Weights of a small mixture-of-experts language model, trained from scratch on English Wikipedia: vocabulary 3785, 160 SwiGLU neurons an expert.
Below are experts of layer 6 (counted from 0) of a mixture-of-experts language model. Rows are named router (the router's row for the expert), gate (a neuron's input weights, with its number), up (a neuron's input weights, with its number), down (a neuron's output weights, with its number) and show model dimensions 0-255. Each number is 500 + 40 x the weight over its row's rms, rounded and kept within 0 to 999. Numbers have three digits each.
Before each expert's rows: a language model's description of what the expert responds to; "gets" lists some tokens that make up at least twice as much of what it gets as of all text. This comes from a sample of Wikipedia text that the model never trained on. Tokens count by the router's weight.

# expert 31
Description: Two-digit number pieces in tables, census counts, coordinates, times and percentages, such as 36.0%, 79 households, 6:00 p.m.
gets: "10", "12", "15", "20", "11", "17"
router:526543471529439474431478473505510480459494536473563454478517468462590464491474520545471461434456537605524480503536501521483470509459579504458436471555469516534494495502520524431480496487482495517538517521505458483397478548462523443498541548516582470563562556521437498511452416509456513570503446456466494522547522369542488441471483568469462464532462469559547450498465493483465525492473534522558480531566502531521499454491480483507517492536447522525506396519456514426482435496530445514511484471454460527539473523429497510563419575476482493511509456596516536509482439491504523585456487572506419480481496459508447451463497550441451504508529502550497506584482483442517523497523482499422474433469536480488508457556499532520538571451497526515470533490530525447543473472535479
gate13:461500460556517539520479522429536442529413461581489449452445469481527533504501501594465436431514539486515461527539514505542561525470515514429438520512505507540517489539469485537465511512498571457498579524539591514474472477534502531524556447498559478509514423470480570476433450512523472526560528450531516584483528432536407534517487583546490445542531486477520526528452536447576570482475517461484434551517539457477513542494497416561552479488560418498525507520477516391466516538525443470436430488461443532477479547496480517520519474464467491492502467484518570482547474508514470535534557456538485494553505456445526492481487496558492541547477513441560515483481544498478501465446516504506461564474461590499565515472519476476556467446500467431480537531479556523475501561452487
up13:528556490524553481485542530473547533556470533499435371486449508491443518487534494487519415522495540584529521516506556470470576537485494553530482493534512500526492505456458485556508507500534522511464589498568584438514465508502523469499582501482521471539439476507550524441521451510527465470526530523488532507534559485522457535518478520462476532522511480548531532470496590479497600455506513506511451527532513437376435529478477478517540456570496474544451475482487473501526524502557510489532458444496444516469469509537502511506470589488459530476450532535531531477544506480527500557561491433588525492513520411496475436435523469488537520452472524439508487541494507464499555497474480542569508503461475453449482548459486431560506392506512491467458460568403464446539497600552529
down13:476499451412518472515451488504501459493520408583475503514482530502463556567449489473520479596555472505472474443514505527450524424480542549524497500498447496526511515553499544509490466426530483461508512561444528604520535428556589474498501541556517581487527402491535473478562474444532493495514478518513517497506497446458491505492465416415545501404527486446436503493479464498545423524483480464532519449485551482455523499574448452515480515470407503469524508551527503536598513499479491477499501550560490470562563473489532497538542516500506431558471510493543493452471523522504453544416445501557551501461507476529484545497531504493561456447550506586424539502561565493464453530455453496533464522485499550540474455527543482497519458532502493520537518533547532468510563557548547
gate14:484509517413516495457543476468542439534472519512472484531502449556602584452505509540517467476489512561589499496431438509475444522482525471478481477523453484493528476508488541547471461551512444483506528513546523393485505528472529540510510599533527560551570483530517484493504495492569433613470526437513514577436551469466506491464446483543436491521500511502518481471437475504451520567461553453381504479489429487561471509435500499478597576545505587477515497505473489475512454564522456497536490527480543489552509509419490517562466472546535516568515480517475459568522467491478436499497494562500459507492511524435499510506518480500474510498506511478548501541487496510479438452568488517539496559510511512454521549476457596532490447471580488469507385537506450492495485574511505
up14:480515523535445519525517542461526489543503598531534413501520539508510484459514466497534483537529553570483506466499476474493425498510557541538542474528521444519503460450515504553496580480535478604494553463517463437475475528519544522512522573443408559541520558484505489472466533453510476540523527454505472471523499477502486491576513449539445483483496430525544555494513466444476450539491524450422471452492454449492497563505527580505582495520373516482527510620483480527459496437464444486592495491513517516556508489494410486536471481519503550573498435522472624543495522428451469506501500515525462454550548501457456500521471542474538439510473567503531450480524457548506480442500441452515496527551473428495453512512464499534504488514573473516467499530483502471464411516461501
down14:490480541486513485466472510506467521512433485474549519498526526526466499502490504504526590532543540503534521553620530520487531541531504503575470516552547515516496446465563487472427521567510471503493477514452504472494433517531510480517510522493559557519436500465485490542498513560438540482409516501467519527502433484416517538450503510536510507513505497498558395510558444483499538498507501453517543511517539501411579490541536517530508406509584484460511526487466487501513502455459485514557543443419572442507475500498444496532434448589490502502516517468522519521535444505435482495524482526511470464537475553532548482452554520430595499483496474460478497475556484459510517450463478507503519414550578466485508427403461482620481538443429526496471389493488539417481497509493440
gate15:523485505470542467577513539441539471482472487467547523564493537546527521492499536505475540536504505393478466479458459523494423553543531561508533519541541581495449516525507473465540483448433469479521522486492480542539500494547553469457517471556460533435478530522558502517478454483561484488561491506457462499553475512448477522489554452463525466487513497447596504446516501456467489476538509459517466558510509467441544466528528556508470467519595405455503483582426480566539457462474575503554517561435490570553497519620520512484422513548535468470500534385451553484496562492515495495543559502507436438460452526488476529528471516544539475575487524484477494481518460599507520415407531453490438477492486492471554481518475489477468439505512512557508519473471500465563473519478482
up15:472454572476473544477497572527500476455477468498531563443511414591504563451500568504480431488521437506518534562592587488511522486493490515474527478475551471482550504462514445452528509503523480409477474489521536501461511513546436454468471459519498492468509509440514509519534410460521512448498541511519535464442470484533518453516437487499533551442507463491508517466489541501507473545533511528515601565514466447533450465421502511510496460456384557530501504429496516530522566567524452473554563421538454492494516535512498500518538462500429437470540538524563487507510484523454495451573461489535541558516579502457540530464524492535475480520499477500504552537510535494518510551530489530546548493612463528550476506459470446482527521473549550479504583567511422602498520573489501
down15:447478499460507500505514516391483461566518542493475478576569548485474506531499555480441500553550536605496502471464563507495537497531487479527427544471516440512451494539490501472562527537514486522504459538473540506522541501529523490524522519447489466548523439492376429479473527539466446560511527494513591461541589464424529564483550516571537454462517538491459490468512528568476555579488544500489492531486480525506481470451519498504529489544517495492411507490496490495457490484508539455520554551507472507661502521493472534474511500460476444471524506602459527533545385477452571543485460429529508460497425537486523572553526554502501469478513516543523467540500519449555498554492472532562525566453512431539453473489490460484535515536446510529528553476490521515487452478473503
gate16:493509509525496485508511519494416477469498503462562536469570518496438567491467544443521463476485509504516494508438564532573493499482520539534489496510532506467441511523508507469597505560461492543479503526564498568464612517564492516543511453569535520493567554459501493552460577471581487529591504492457535494565577459476551448515474536512516493482499539495492488516528580575574498542472503480541545523488516441568575464509546504554450517453489481489514462474418516442492517518534490459520529479414475557448523516480447518442498531512539474422501512488528438471512444502508485529519477510501490541562570568509454536510499487440478455529491457511454603591440516471493516471563469439473576543445472486488526521475526584554565558524485544502513550526448481420468485479527478
up16:471491547510474437540604478499469539493512459468551537514488491527510520445520503537485492505446547490465541508521498512590527532432499517527539479489506507452453456494520471392504480542428525531489548488541473552474532587475444431523487522502530485464553492460513477427561477535481500500508477494481517442521528561475447535568465580489527437483524495496593504507497555446462485531449512526521484488526552583465514430520525564527486445444528578519546512525413472483480531511517586489537500565433535438574462593475516470562569567517489469457470519441530477500507404494540455457463488481478466494533465559510518548485560426393451493510496489539545471469536429530490502547514545489464492424479475470483528482481503556552510506492508575453505448495430557516453467485510497
down16:497483487529512576505522521508517424401516591569512511579546517502521519492440457498550480469488533503480463539472560516439482491487452457482466567540516538531518493421548546530500505462476505493533499432507513504509524502476505549476528536494489533504548494508563510537467538547480506512405502482453462472456496540518550466438425493537516480521518501471456458618521501452461507525499472496535486490498496526481556541489484474492565491567506425562471525436515474444474577399490446506513496437496494534510493513439484557469556496553473427516535468492527547551508531433512494470537490481514363571486503523465527499473491491502551553526517411500542524468518457497453503530470548546504499540469517501448464502570381591455461515531545573485509448491425595482421509538491504
gate17:547428481502477452430522497474617444509488516565517478470536519471523477518493494467441509504507547488557442520502557495492466559536515533471502492523519493549527460488479511471505433488528416552518494474529480510549439513464567488534538515541533517447488478503514621434556477568482602518444507533436522432452565499519428510530425484554568514529525511561496459486521387510487547496577562540552574405576501556510475548545476467490471524450524502512483514533550466510538402516489477526490523538408470488481516492521472460535465476467477439477607512541466569467485500448404485486560477465533475518490515470542513521476551418490439487516530540497516510490506486548487458541453465451452529482481504536476430480474461509571501480490495554460511466471527497503525500497535506
up17:482551511554437516586435506539413523491512463496533493485414489447523521463502494548580462516529541496454538516539467537549474400438525446510517517461480450421509501495509518528404579480484576471534533527493521449455507470508437517448458495489434449506440549509531447556463481446499404482578515486541472516540477468489543516479525533498388466520492534474478568492505549483515487496418435460467445470478539463515554492443540489509606470523450504505521517503500542514441591512505547511521468522557458443575474503489508514522562519486524529490435502471450514572439512543568563425477513479501535512503521520483488521523456553479530508511503493492508437437488423478528580453467519495547542559502486489526556519529480521451523533534492483543522558503513553511509453457418509
down17:443428516487504512531505507449472537478540492455453509525532588514472550425609529487438499544514552509506495603495447475567475492475512567498499487418505542483465449491483413483522546458500560459480518554623477495522505551493435553442477497501541492462523500504462429514466524456495477445532457500531513472454483436557478515489516518446565509549509465443542545466467555419517519513493486471532457589501476505549490446492478479533549538442549474519474503443542530457502435521496517494534470477499493548533529516544491488509492491489482568487503504484514535447525468475534572526573471475460580527541463472496487538471488480532512540461506392545568518483473421514442458476575509499513544469461453524508537564533454471469558458596498446446510581534458560542473534536502554

# expert 18
Description: Short function words and verbs like a, is, was, has, his, not, plus capital S starting names such as Suez, Sørum.
gets: " S", " a", " is", " was", " s", " with"
router:548475533484484476436525537494496502561469468581504514486454497471571492504495497553472523392447527626541517529465480513495509485439483451427406416488607592569505478517450496455532485496513450503486540569505483409498485502469504480478491470441567491549533543476469489507420476522438491531587441518441533520482467426456519494461514567454459441483468476527512508469499520473480535613479506548508395545541525498505492465512510496501510461503481511472496483533499532490440523511553540525477470511498514527497533503480476532549441534469465463464569498533558411533487464518476568518478526502482493524490499523511557519426460518494473471561562570591538517526495483503558575525534529527448468471533529517426477440509557515463544524524508519495524554540492583457539453504506474
gate1:566442579485473497472589461455592548485441491532472472465476457510538597540556468490470482477571531505519507571457562514497477559499537524472513480488562478516462511438486568407488495526431489509510568449559529512472514441434481464533500517470492483473521455449454554499533453568523476475502474520469552557434479494470571462508501461511458477538499521492520556469540552497449474458502470485452401477494503466517441489521462545497523511536497539465508538552493499574464534541523496564567535593550425458523448423495536505505453494504508472473493499525537498472465549483462582461532497440539477472499498485461516512447525468477528518491518547550568497469485433546496476520500484450515473468536528434436418468531530458469576546451504547573524536543478551581576526495524448
up1:456551397512541458512456515514405460473553485514495470514560497504544519459546519498476495586453439524491517436548438478474580445488456500495530540501481470552548480550488479532536458480535498434532433521445492454500565494514546560452481464536484455596502537562563516454574476461513420509509451482466520487502524505632471504453499534491518540512521565538497467513485502423447522499489481498462542530441491574552449509456493465523452509424517455497531518550483449506440489551615421424435452459462556535536452535476510523526506508467557524462454521421471555515533452507517504510508489509432519503458502528480508451508482502517472480570501498499531508488516461488481470525575466447519524468499437550505528587515548524513491482496511446532450516522516551441477440549502571
down1:512509475499469551530535472511513515512453426477433508504429484490499530495491456550537487488438385488537521526523500555542528555461487484442509569468580489524444464546553494463467562561555483544525468512547452471513553506454496499528490537493526578482442440438465510546498473513504494484500505517489498499531446319466475408548478512483523518462506473567605577518478475488479500517515558532488498494488470532487455509516466531562569561454496500447472480509504520515464501527482463528505452509505517507494512475474566553397483558481514502465469532407508460507535516561490519561394489522527533528475507478502549499499552442522487518514562492503519477559533470480486450483552516582519441523438587485521502530529492492483548474452433517556594480493587544522553482482519452
gate2:482527470419471512486480491554482545520427553529464452490532453502509586486548535465480449487481489528492468506479555593452452533519467465499462479537553544524509453500486535423547541454514476479541512519454475545444496525489463531504537468442561487597481459506517550491545417514491471496511464527502566476450467466489417478461477468475479454514516486527457510474553517469495522559503478515466444479515429434500501399455470514470539548492527394486496542509549489509449495455545456505477458460503555489492521517556545474526443512552487450461469564534510452427559490554513551499522527498449482531459526516612486496464462475617522492587511525539567459450433442550470515491515548444553503442523548504450540477528515530471542461480477413560454528504576515451468536451465492
up2:525498481533528529484521474529533499538508440569454466497506518467487515494502461504466464378480453530482452516532532536460461563461537542461479510459460516485507494543519530579495491426499544527543464522533488477531507485424555527445514548548491529424594392485517480508539528486461566531456598512405498476528505547535445541536584507546473448564573563530484492530481553503539481472493517492517641437453569539526539552506496498530448431580567533455535487483520472514496531556501448570554476486471498501422468556448510537500492494472533447530475508511542511466470503505493503555514459458572521570470505463504455515572461491461512448534510461551514496517533480517457519489468490503535462527538472472529494442531445415490450514427483524536455457517448541498471525557464534
down2:462456532543452420494456477456485559441432524490489470493579437508487561471517498498557503467498480484556478466489494523556567475512534515547495615491539507520491494442460426516442518487468500529505545466501471436507514505562526531491490431456542583459486440450494465461582526480450498534472538520497454550497483423503510507457527521491464543532464464430494545441461465544577488520473503522507510552495502515436511520480488531520466566471459516502511568497473464484476506494485548460542483470504524544420423596557458441491491600508509494468597440478453461490601492514513507474440473452504515535423496547495487496488504438407508514540561556497465517461417557540486492461576546539471424444490582504480444484530576440522493471514504520466514497489470452489479504458510476
gate3:480489562561532583409523511500521521462507482531506530506435518523385484545424503512528518510559564482540548466447453559517443477503513484460498454500485491467489505550492422538487468627488438461537514459586520516532523471470533508535540517517574488445477581427496486537445500507534599542538462502527490498471475452422443487567483505464476505467480493517492460478453482570464490509463510506572508556506538460539527561497536446466505517528401530498575469539556505521513478504507429456525520507549481521505555498391463512464574487510463485492470449555472449525391470543526490469467484533492439493557457512465490557511451493523498447498518438484493486498482512485545563516443494465498462489490498445471560519553467493482469502504512581472520474555479475542506550553451413
up3:503523510423508480505470498619559460476520519506502532536492532510436533519473448479450518537489501415426475411521489444506463480503509421485464537500493429490486459526538523504440563539549552464485567463525522462477540496489559524528410535455480478566484461467529490590519523534541468439614487510518465539492438486490516563478508536551557540479521479502468569530488496494485494534538412496468435577493439445551476469482477517567535480498529577514512467541491492504520565454558491512504526521517506488532459560533504491478515503478479545500514516408521510500442487549489544474458480486468474477447483565492540429450487425549520499467516572420435488488451520493538483557482508508493596476433473492467518504571515565449484517442455439500496515502592562473488427451465476
down3:426444503530490514518424480443482493483519436455431482519541518537516455439537466535504463568474525511538550487546511468564475516511510522490497464539495488521521477515512459504539478453510511521522410524488606527582487463449517536512558467422536498474595464404455454481572540511443541514559528525520518498585535408449435465535545524508541617523562527434472541522517461522576521559570470483540495483443465424550495515582489537483525530572506503517525486552423486451503521526472444524487448532507505529523577571509540477432539455486468535506521502499469456446451495486538495483479511512476507511502522520503468486533474527513509521461520517519487448518483464495471499497484508583464507417471541441444529412461419482493484450513543433532542452462477461446516501498493439
gate4:516532499427464541469484535451484593485508452571440554525532442502516492429456487489459540466487456531436523495525548489502427467496544421464512545531538550456551461546475533535591522506438513528532518494478498469544469518432493498524521455494586493534534506509444497465543530558532475457455517547476569495477456394486477460503448520464510418570453503463517547436495554496507580572450471537510453495502498489479563413524464525485479533455476395574524601433542537493457440501514486452467482500475559490542498535481476456478543518561559490498550465533535467471465536478558513531505502542517562482486480504504495516511438522569525487493525470485502479554488507537493497556502487521517498422534476483484485480563576550484482410462520455488519524486551596475524461465545427
up4:531464464497499537476510456528511490523492453492474501519513457529510476505463421531549497554535530448543520566468503506545436503525488482513540408477476543490440484533494526453560515555602441465513511437527520532521449531476470462537507495548491503474497567540576518471502493499500546507424488479502482489499535510520475497474440466472510527512500452483530502433428475518453496465425483502527509466500486440549538465505455500468552522578468555552505445508549515501529505443433510528488450555516516500516468528519502476485503461602425521490479470617400538501444488460429470451548514547608453473459445496553590516482490457517594553503490452462475535466518535489591510453532483436485442465484560454517496550499518423446458537507386446464475461507484491543528505503406486
down4:481441569499489523428479506528549547563487462365451511417503537447522564542511499504482498441506406521538469593433456445510489530536547473554501530482449522504468509515565573472533511448550546493462460488436491467426471520517528415472486520510460514502533480450605436494542525519548598535561465482548468473455518527532537471470477500540479492432416511529468510534554529495558446526474492552475542489499556494533430459430468477515444547542525513494421498455490587498457470505549427550518549489480436408567492524465559499508494504445466536492463497533506516514489539469496507549414425508488473530491532516517502549456494480566474521494547479537476524490504549463561486444463486575486462524487483556559504522514482528536496515488467506524480534521533445509506475518523484
gate5:580514605494525528487516527568520385576516442571469501512578464578555513548574449452525537500569552595462467522469486461459511526493438470541538438520536503562497431441426558486549450487515489505455502561461518529510497429510475436470477502500499545502467443515470461480489553463511477558532502583503500494487525487476449492545487465518492559532522504453480495459521545480539443533447585473502465599530539440563542522497500487496472524561563502445496556562502546499454470535537523530524479537521499551466434508491532503542434512418490503487549524519553515499516492474514531453460489466516431470486476441541500456515530481446519536508454546481533476460530489574514562519486448505548499522499564434412547496503504433471544556552453510486528508520469502468457471543521499
up5:533539477509529492516370460528477461470488462587542442531528471492521515501509522511493481496465489538496491590587488496495445488488462604502497496454586523510501405505504502444457465482534520452552529455484544528502503484495504475531492457502437539500545484499543518505567483441412360510532532468538536500543597524541529515510513498533557436444496491489522429504499547486509520525525521464425490386481471455497536458431488494510526471461468489517480491489515523529486535435513454511488548510451531517522459464547509503554483497506501589432518505521521485379517475498474533493533521476445468502471560507543449564504443468540489497527535548517591504464486593522502514479443464415561467435522443513397517454468488467470519485504454534531496495483497557445497488534478554
down5:486565484507532515464502499463476521431522444498462503528466485557448539436524486478524465453517528505487454538490490564493510536498457503460497444538477534532496436508509544512483538479529546528476524534520522434447529534488570483464471493479445508538505544525456405509417475475446489452494509462550480500424544533473464454502518489527470590474547577475516461556518529537491507554538512483522541569452475533486531529493576423606497481489532509522549604596495476493379495478470539468463501496564504480492533576456501477508497546498574435503403511554579513431535548495508423448474540492465488555505476505519580403497550455432502453493473536539384470532490473505470479545505493480478535501531505506508491431504573434495549509471473452500528480551521465553514523468508540

# expert 13
Description: Capital first letters of names and words, mostly W, K, V, S, R, J, plus "on" and "by", such as W(WE), V(ishnyakov).
gets: " W", " K", "S", " w", " V", " on"
router:551566484514464538481572491453498496492506509506533540460525494472540473455566529554521483436535581561540442530464524470545510554434529483480456487466540562544493478545473496518488511473493484506516477590458517452477430536482504460499505488500549460541596478588471470421502479447499536596555523466488500587573525444473503479487531548469503579461437455564514441485466493528462548495411522539507506492549522498503508477487457508553502492494499556556470507520450551422492477480562475561493464561472466516534537516473497531579490508496523505503529493594563463553454454489489557587528500516517435474491551461546548493436458565485388531501537516553557475521504435527527515479538517518425463453530473419459503469469555491518507466544483510452520537432466519489518499533551438
gate1:549555498547471584608459447502504486550502540558516550457541479449559554465526452500520375444524503530457436524500540499498514471501573470561502488515473495528587489473470558538473456472464459495484502524439449473470505516507477486524499472566474579497542589502467510472467469450487436533477517505429562484531499421461482516550492567479479564528508492500564472491529513528501488516601506482501486493497495463453499469473472563469542494515461538558460525494436555478497504564461471521442527458422591506489483515446533488500463483486557458499512449610505469452477522509531545510520460470512411530505549498558508500545412505489465456505478489433539528485483541475505519455519453396478467504559461468509541555502572456501458498530469451511537572537496480463587460489485456
up1:497511474467503496527532453485467482475451425514452511546545566541562496528538513469485466440478536442481455473515492535539485533442453498463459469518555424530493485484536464505590553438530513476477578503517530519537470486487497461514488434525510528475522480482436536451514509584527491466421512539552457500436482506490488551495465495488602558511515449478417515501480591395565543439485495512444497488515530570522443525569498484588470415482526501507465488572435458488537507577505512490511464568494441474601471466571485534452531489523478485506550501461582502466474512547469460475521497480581464460518407447451507442495520434491478595459549481481482456476462521476471497495581516464470502445459512501468483472488451563512490475515479457465566467445530524451499551494476524
down1:535525557508522518524466411514540477504495490466464633487507565556486475558572498517536525490426512520576516536466551437474444451559496455434430501500444564540493501546444511493487488519479525554523529508462499502490511525535577537542534513516520569452513569489490526493447490460466489496521448434473504489459437447508502490454535521514505491411526496505469496455462430467651487548410503501462544512514537472502535571535521544521488461442509570503522480475590506465479486509467485501554509513566449522452550460535485534504492481504486505472462515454513468479467513472548472523483395568515495541448540481466441440559567516448477499484450554510498498473479432482520566574457501544535544484550476561518468472467504490500555441464480470512517430432440488542528492537468543
gate2:557518508454491501508432498539436507510529473487570509475533530497462531463463571474537505491452507571530479476537550413430410488471452487497481505545567482575526533448427521486525458480493456549458498609457445541492472487482496555477547507465506565486513575536518565536531524486492433501395540515533565478530423434468538490567558539468512494520533499516474477507505513536506528499535417554542487486486498403506514498518531561553513502471448546492540513523553576509457447472478541439492538454450499529524495563502469471510504511598475534403515497547562515457481430527507552482510460555466484500472517534526463461546429526548521520580473525500499525526469507528494529392538526472525441503508464494555545439519539434455504468511535489474504461557522533511566566485541486
up2:499521487548469500539550473468547509465494508498491486468532478516510516505524517505461473444505534557541489534492511504482473502602568493529507460478451482591538555531542430483484486475550527487519519485500489460533482507509551441501410511530466533553474512476445521505435500575523538504462545439456537469566495453532485421436531487489497541516530456532535506512491553523484488513446516540387508500444499539518425531555497481439504418514539537527468389470447532581517493584530486504485408482507491547563446503521417554484463425499507405487486497496484499609443524452534489426469513520520500460432517471506495506551550536552455404448453514440491518470460472519503549517578386527514509535515531512482476556416561526490497548487483507554497568484477549506511472508471495
down2:391549548534537513404503463486535473521469485487511483525512447513622500466504542492443481482532546449612513608504508468540518445487410463435553485532498519501506486524531539499499490535483503514590522460534547507512505523536490417507453486495464473509477502511527496459505528466486491476503583457529517523427495576432523460430416489560424479477525534541503540495423540542444525504459478460480479568487532602501476505519448456505436488540500523556495482476480516498517447465461467486540496492522581520501571436534526477445505526475535547523419512457456504456510525508490499457513562501521496513505488468509484474564513486477495484460495583488543512537506484490562560517595513476515548491545439476530496522538469605454476466496428464513499511559469401466453528559536509
gate3:519522425494413537427514472485512476491438499503562491511502458512483494537569467465434480508566535506528414522575538529571429500532512468549516518493429431537464462466515468511497584457490491479501501457528502399480471476563464527483573448509475458489442474489524476459493468483549469483522469457527464476523546459493439530483523552465456463510497500463523448499530459479463544478513490454497549565471558470597516409501471514510498493432550483547478491506589465513480493473548465564492542529471465517498503523481493514477547448467444511525529435465520451505469452517532573501447449515489532493534463428508392483573487516548514569464542403525426514548520454511428519511487493539499522506464496371484495498539557493438479544547509474445471528442462569523445494529508450
up3:545494461530495485469532498473501526560509509534511575480499516525542461496520482452457484541532550483528532563521543522598517529475573509558561544521424487505464493460511536533518533500505471441485602467500487457506457517486489511526527462503468554491460530466476563481413428518527487511530476440526408467568532506459449511568545523466482551511516545508492473471509446478468498489411527484535507504501570502571467421561476507470571463437556567540478528523521479446441471477517548490454546480574541535502469483391490563493466472473430542520484514493547454524586481532401450529512514496496490488501452428497473467522400482495463455438508397487474511485482488445453526539492418581480524477454501489520436476479547495537451499442507468472469515458443491532453498582480455
down3:504544466489499416585477426489443519494559491512482544540454520487456504459513518445558503472589474435442555493501525524458459494552503502461478502456480457505507479517515541476477536536524539482498456450507479532512444428479441525558553417488545564560529436522474471538485486478478463548456485462572461539554523577495493444552463478510467532500479521483447480490478462479443431539572438468500481505532459453512422473488542529455531454463527471480492525521493545512471461432540555456468485541562596542449530476482514533536533509513510467520482509541474482541505485492519526545516447490567422490444506531542519474487536542511533542450460562415388477561496467420493484545513450461498523473468433508479553469545428446440514509393502492529487471528563485450526590553481499
gate4:547459517552479478588545528543518507478535449495440496542534524558500521476453518422469543488542490519560555452458529514507455496530518518495491523499537528526488611460474513521515503445547493498560505538433467454472556573488513446518445462499520586471553488455472533530509503530516505558502518513438512509557477486477432500483392612436505436460498453453494541532433490512508536474510465554477528489438549515534491453496438511557525517415461501538515521487517520499506471513534482479548562504525509479511493579505566584510543542511499553503468481498532436512406527515452492499499522481551504430453498518515507596512531496423489417520457415553548492489526476516499428565575563498458509472499452498466478514516511569442511510483489590444567474564497500496531529591503537
up4:446479585455571443467543503451625484546537529439533515496472443545490496514502492517508475578407518513508526556484542577495494406521459520551529495551436509530496492532494479449557476523533424578523448409556499500559476503529488446555457495537534491547469551520493513473450437593480470487520554508504508532484486513534474469430574506505540497497518443494480496505526487499546470524478475490450497513489540494480436465534573505428467452492519567504427504555514527432537436459543499480491507524543583470434501425508448455484502570521495532519559526431448457486524494429531457497487452525548501544482469507527514484492470468488537481464491529474539451518444490471475505438553555483468529523457560504495489447484419543529521547489485520552452476468459501540465579530426430
down4:517528546459550496402504487496556499547527494534541465509514557525492526482500524469583476453446527490511497507475429509514499520488546496466484426446452516534563499478464507485515495537531540523470611450485471461460483479533531404518490486497547447528553516550480447463591516470561499474547528495523465430541453596556500428454498448485522539539407546550474569462462507497507479517506515530534530514517560487511537516496563467384526410431551479538523483468477440475524395444499477461514469478414470460510513476486507466509564549496456484525503462534490449461622483530468500453486483507439484476463496464491510515445463523494469453457538513517559573493439486534459452541519518522495410526438475408516513474509489547467529471563532487500495514485506482522538530520570440
gate5:507451481450469494449536501442505457558451480469519489519515557479566518518493503510503491493489477525507522552478554504512515538567459486502479440519539579530544457541486547438488449486524432557581495443485486519583525542468511443449507530513490543477539477468445518455525406487423563531426517511489550494488544532454469523473470417514492454452454476512537459524484478519461420493549447507509517441473521562475438413495474570513479512494440406493452456481491442526557486501440507560518531536481505538449538474519541409612494515496519475486490518517501516446469515545423485472542437451533499480466545448480540610453532427437463548537553535463590534493476470536515457516443535437494495491493549537448418457482482437552465488452522510502531505508489527477503525487551482
up5:477532459509479500528577504456524519519469475480499561528538517472524500475485540533553489424448495517527549551536442546437486553549497435509465474510594543586445471472465541437488555544447478542491496497508510551492473548472535544524540600523548427523584454514527426460499476496521531547534529537481495547464475482445529509498490429445515507475464466541520452509432500576524488508396414530519551438498593534496462441514476574484491554542450493498489414458448551488460508487493548501526522491484468558571535489515443470524501517517516580418553463490513477502508509508587512518538448463490505477535531461507529494448520492543422555541547507490549556451454469502511457468529464488482531539531502481407442447434509490545461496522507547475497585550526493480567534461487492
down5:459484546546547535521575512536463529520461512478528535604528506479470488499560548511539427519471513520520542517453484487402459504583559515532424511465468509480432494499504506551480511501522503530484524469490476540541532486511584550460486504548538453516574512546506534517445570532506557482515487506518541516492459681539432573470481422500473558401501533544514552517478512515567453458475539582426543439455502478468524558495474519497468437496558529490506528543526515493451522489442534519533532534531462493486549548507473489523517524498535515433517489496511470543546467515472513486541388486518487518472478501481470429497529519520369537476422494500543564453524472530508487503527503515516543568556443480471503597543486446470463424482524504504488490520493519508490511510558476